config.yaml
num_hidden_layers: 10
hidden_size: 128
n_experts: 256
experts_per_token: 8
d_expert: 32
d_shared_expert: 0
hidden_act: "swiglu"
moe_layers: [1, 2, 3, 4, 5, 6, 7, 8, 9]
router_score: "softmax"
normalize_top_k: false
routed_scale: 13.7
balance_loss: 0.000811
balance_bias: true
router_z_loss: 0.001
init_std_router: 0.0083
lr_router: 0.000964
num_attention_heads: 4
num_key_value_heads: 2
head_dim: 32
vocab_size: 5895
norm: "rmsnorm"
norm_place: "pre"
norm_eps: 1e-05
positions: "rope"
rope_theta: 10000.0
rope_fraction: 1.0
qk_norm: true
attn_scale: 0.177
tie_word_embeddings: false
parallel_block: false
extras: ["capped logits"]
init: "normal"
init_std_qkv: 0.055
init_std_o: 0.0
init_std_up: 0.055
init_std_down: 0.0
optimizer: "cautious_adamw"
learning_rate: 0.00131
beta1: 0.95
beta2: 0.95
weight_decay: 0.15
lr_head: 0.00918
warmup_steps: 312
schedule: "wsd"
decay_fraction: 0.94
decay_shape: "linear"
final_lr_fraction: 0.0
batch_tokens: [32768, 65536]
max_seq_len: 384
doc_mask: true
train_tokens: 620700000
max_steps: 12957
dataset: "wikipedia_en"
Below are experts of layer 3 (counted from 0) of a mixture-of-experts language model. Rows are named down (a neuron's output weights, with its number) and show model dimensions 0-127. Each number is 500 + 40 x the weight over its row's rms, rounded and kept within 0 to 999. Numbers have three digits each.
Before each expert's rows: "comes before" lists some tokens at least twice as common just after its tokens as in all text. This comes from a sample of Wikipedia text that the model never trained on. Tokens count by the router's weight.

# expert 15
comes before: "ed", " the", " to", " of", " that", " in"
down2:522490483491536528520444473461476562480472489500510504535485588473423534471480600477564482455483537495461488477479555459513565544486539480504442485504555482499536509573517509554544480608460467506506505468457488468565448500479522544515607505529474486514570440437563464487471514544508473457443438478490486540459509597497520474525483491470510523533616488504413522466476449497523472503497
down3:509489501522462535439500514494503436500484507489546515492519400515557513515530460483492539509462565530517477521615503493470469572599505455515506528472467431476487551500493556550494453504454483515436489524411458463455545464539432562599479446515485473479551532522535382514493468423538494508461477522523512481508564420466524491468482524451518483513438487500509521537531518511459469568525

# expert 232
comes before: ",", ".", " and", " in", " of", " with"
down0:538421498507535469531480481502454552561485511509540478471510513555517471520488501482508414469474393516432521474500523499541436505488530523596527511643544481518477468472449478455494508424438540512492525473425463452439466541488486475407514485469466499443511485584510541467506550479522544492489568550473497462517499534507455441502523515544519529511494510519412555491563537501505463540463
down1:556494437461474579478455472568491589484502470495522500550527486471531526454429529455497471467502494463529491564535474500463479393470443532510515517477515513538522515479541520511435511454522551485553448521470444445512509449494512542511493484533482476560538556553516478388496530445591491544446506511546505480591508455481557457491430483472438429553531543475462466454485532479542500522529

# expert 51
comes before: " |", " the", "–", " first", " same", " town"
down0:550471567523535456536556526461439488422464505424548475519510482494483466511522525523530454559491568528572533491572464486489430528462499473460632567497509562569468512512535518487459535517571508484477520439479493519459513566570454511560468531489515531424511498573541459504526538454527538452504516506491537502533488512400522557448531555495503499483521494446481522532528477467468485460545
down1:492589525539521462458518544526448424512464507491485427563521511466524489464561489488481517507561409471458538549598459532517451462481536449492486508574504453535542448479533542509516452437574564443498481489473502532519503497555527437523506440528530501476501498548527520553477503399553557537524484519476519465538509459452497500527492544533524496448469438504466542421470432528493503421519

# expert 57
comes before: " ", "|", " Championships", "===", " Cup", " Open"
down0:515469507566578532459438471558507398509524484390495499481529509497511483474511500483435527544509454432568498443484409536493462456523500464475489492555409575464502462486490524540521484579528443513420509478555480522525477520474546487511513435521531537549430550542463441524527522522492515463515552494534455443505450453548524498447518548434521522513476451521481436544500513452481487524532
down1:477531453396454505512488501524503454563554468504486464426499416495525498483507519514574504526453519482512523442513561500467514469496490457446437523526455496457458472483549497521499486515468409544554476532518448464498486429452445532450505491473563482468488494425525506533543521551493529490489420525470462431537418507545503523514583522471571431578502516458483439512485546433500477440456

# expert 177
comes before: "–", ",", ".", "th", " The", "201"
down8:498503547480476482554499488499541513525414503435417485479473454460498472529548566552427536433519507471478497434450462459554462504497455468544532501464513469489566594430467547614525531476472517509531453465524454466485488521561487473481469573444460499435523524453553434472516475450468412537502525478474477580435524501475515508474547493510478458474512454518528527477463483485420497492488
down9:508480488487446483445523545519485484496472501515504402540533489486537555497523501527467507481471481508458503433543524521512383478540578557483454530452545446509582490463506513448510466449515572471491490481562509467472492463551566520460512440494574531454454500476514507512489493516429496464544491419394508516495474525446502472411538491514571592552531484544547511488519554548527549461485

# expert 134
comes before: " in", " to", ".", " of", " for", " by"
down0:476518556564508568441480523501551514499527516533570542451489498457456475506509550525465491527525570524473548422488519486514488474568510499473545469459505506484531475488560471492490541536528564460532524474565477442497452546537528540514543538471527557486543497466467462433571481517406519451541506523549486422595482516571615459516504554554491531462560480472471494465524537441519482564517
down1:512432511505558513566492488554503499493514485543457525490486519514480511489454502529456468464546444507569483488480542554543462498536462486446457488458520505512497470447455548446492500456461515510533541530486486471416481507553510540492432503552503448571468497499490477497504510506547498521586529466466358475495474517556497491468540445558526508377524588512476442442437500493420527456428

# expert 88
comes before: " the", " to", " in", " by", " a", "ing"
down0:489512488533453548484504464534379558460503473535535541512510565519452467504427535500466438574554498473542436556535425412473518537497470509517443561461552474458533416505483449501496490579549522525485421500543543485520511548528529522483499506524530418462447508468495461540519551514498492435462508448451488528543484456490514496447501529505562437534497501467472472555558485559501455509538
down1:491521461512403522478482502550480465520511424541506532505451540459557439462496537490469561507534521431450470486553494499530511486451517501498559413557509512587505458529519458526557490608498495503539522559493533571532430447567530527495524561499529495511511433502478469580454524453461528489505495568496531477529485521539553506514488579527457609538453543457478477517494544522540534491506

# expert 145
comes before: ",", "–", ")\n", ")", ".\n\n", "."
down2:621480481479569441480437401525481433435547605475559472440472505454480479514504491542477521457490506513506507450506479530480537476532463528566478495479539536486506520512494478413496423485476526497473516482498454485570544467515505532514501465464465482516461459482530509431533475519497444538542474589446491459488413518460426552508500546522471495406567477474521531478452481526518501449496
down3:487472532426479505524561509456547613497502509510473509490514431469443557550478501546591568470473441547491506491509506486532512559426515518535460508464502541520470464526495523508519512461504497454418573483536533452514440462534540535545466606458469487444525477412480558440540533513488457512557482566556533513481532514549461476490526531545459563468500488566525491503564510554492474453498

# expert 86
comes before: "|", " |", " medal", " Championships", " |\n", " medalist"
down0:495551450500461511484516517495529478528485525510480458515506551580512440443450483505499502501444504511498474553520543469435501517535532452437558549607466496576460499543557462540537465527524471502480448510461504464464447525517519485523451479449497555544549533462532451447558495479541497459488566415595512478543484496567482481526556519447461447473492426447504478502581496469434416489455
down1:563489544502487430556553468533445489478473514528500537473400542534435468473533504494515532537440477526526482478457495420525463521387498565529511515535520434525522550551440542540521461497525509438482504500438537493491497437517546479433563509445519457488473524483501478463494548498471486471533449548448532470474548504496429503534483550510458591422528494576452570527522539508535476446482

# expert 166
comes before: " in", " of", ",", " to", " and", " by"
down2:470526431559455528466489510503470438548575554536419499457554532472483490513483477575528497483569520526544556469402556505547468489473522448500559474419487436455501543494557496481496481488492460561451478512460523503540461533535493596456498485482424473449492507514515464539488559508447540456481516489519494514510558496502434515541531469461514525453518460456423533506448510564427470440453
down3:477470388447467480457451525548440488495501566478571522515515542546543498442531493477456483515493519488463491457560489444484441554578452523500523461533513542483477516437444474414486477558472523474473507502532436513527533523439508494514531362549517490518463508558524498514448441532608492485469501495535545504546457481494501492562486502529453518485528539454484421530464528475511472425474

# expert 75
comes before: " |", ",", "\n", " (", " of", "i"
down0:528555491509506498534491443436498590522502505563451469514484504458424476560516573523474586508497457510415472572447489508521470497511484393580528511479530524491429488501540461508556481463424495461520474500475498590540527602507532570475475509441537464416544488530486506555538546463438507515470460529451530482510515482488495492495567503525509485511480453531547498481541570512536522515449
down1:541468498527534458497484447495464458571461485482520512465442482549520547467545561573525439517458513408525610524482498514468539517508550491487508478552500463454436517493519523490468448577484511533452551503544528487544562531560505440502506468500481517529497419512480568474492490471500495468542427515507533503498545577522555548478465515488522475520510619455530511462476494485525599403481

# expert 189
comes before: " ", "-", "–", " |\n", "201", "1"
down2:505488483529545493554516479562523513461513516459470550520445548446566460506530502518470481492537457541539466493555498479498473466568604515540445558495546513489482498437545545461462517432495457542443498493536530523482547526521471420514497536595464505532388441543555503536389512446484484500525525468462488487442521548470501555492477492539493510425472533448513491450408526511480539536515
down3:528483437487487450491527470503527511542444507484454472464482429471548563499530523437536524488516536532480578548532509539469578468466480541524551451434484504495502497483524579466442529488476530519614542510464481528475475433484545572526426496443488527467518500445527548492433498595469525537513403539477517496564515471507491571494513535494471528528451535567492503541498486548549537503412

# expert 250
comes before: " the", " ", " a", " his", " this", " their"
down0:483537496492469471515446531526460429522490466543590535472481491421584478565523507453551481524440543454506551487476493477488485537461506433413498432434431535454424492466465498492463497486497559475559563531528499532483467468458452441567555494567518432531495497540529490467549511449476484533498512458463503542519457486417524492449502562505520423551476458487521510483512553442532456487538
down1:532455574509518564472505468462466434532424494483468477493514513501483493620537491412511498505515493533512455493486427524475529516441450512468509566538454461497488456541524476464478511467530520438458488481434530526468556627528492518481525490428507480487537510550532453500563479542461496541498527482481542558457461542491524560445499489451481553419546544567496526521506555399470515496495

# expert 82
comes before: ",", " and", " of", " in", "|", " to"
down0:484463511520499501475483451532491514433485496350477543512523545511517516478575515521461434524450525533524523504518530499470487514470548494449505484572461486511470585474495464486568538446549552541473456450501460529501469566472439510411453511538548528476597502540468507520557470470464538469583462457456473501511486537531503441562454491489580479465587523491492520459479456479519465518548
down1:400540529491499533458530492501472569527529475434465478502483487536513485548523514483529470493550469477482432516522545511501459523472543484534548442463399461439467477495507490513490539438596502530475532424472495489440433448474483555483481524422519547448558497436519449522462457514531545523510512559537525436485517566496441495494548430516461514490528415567419507509455516464437471468495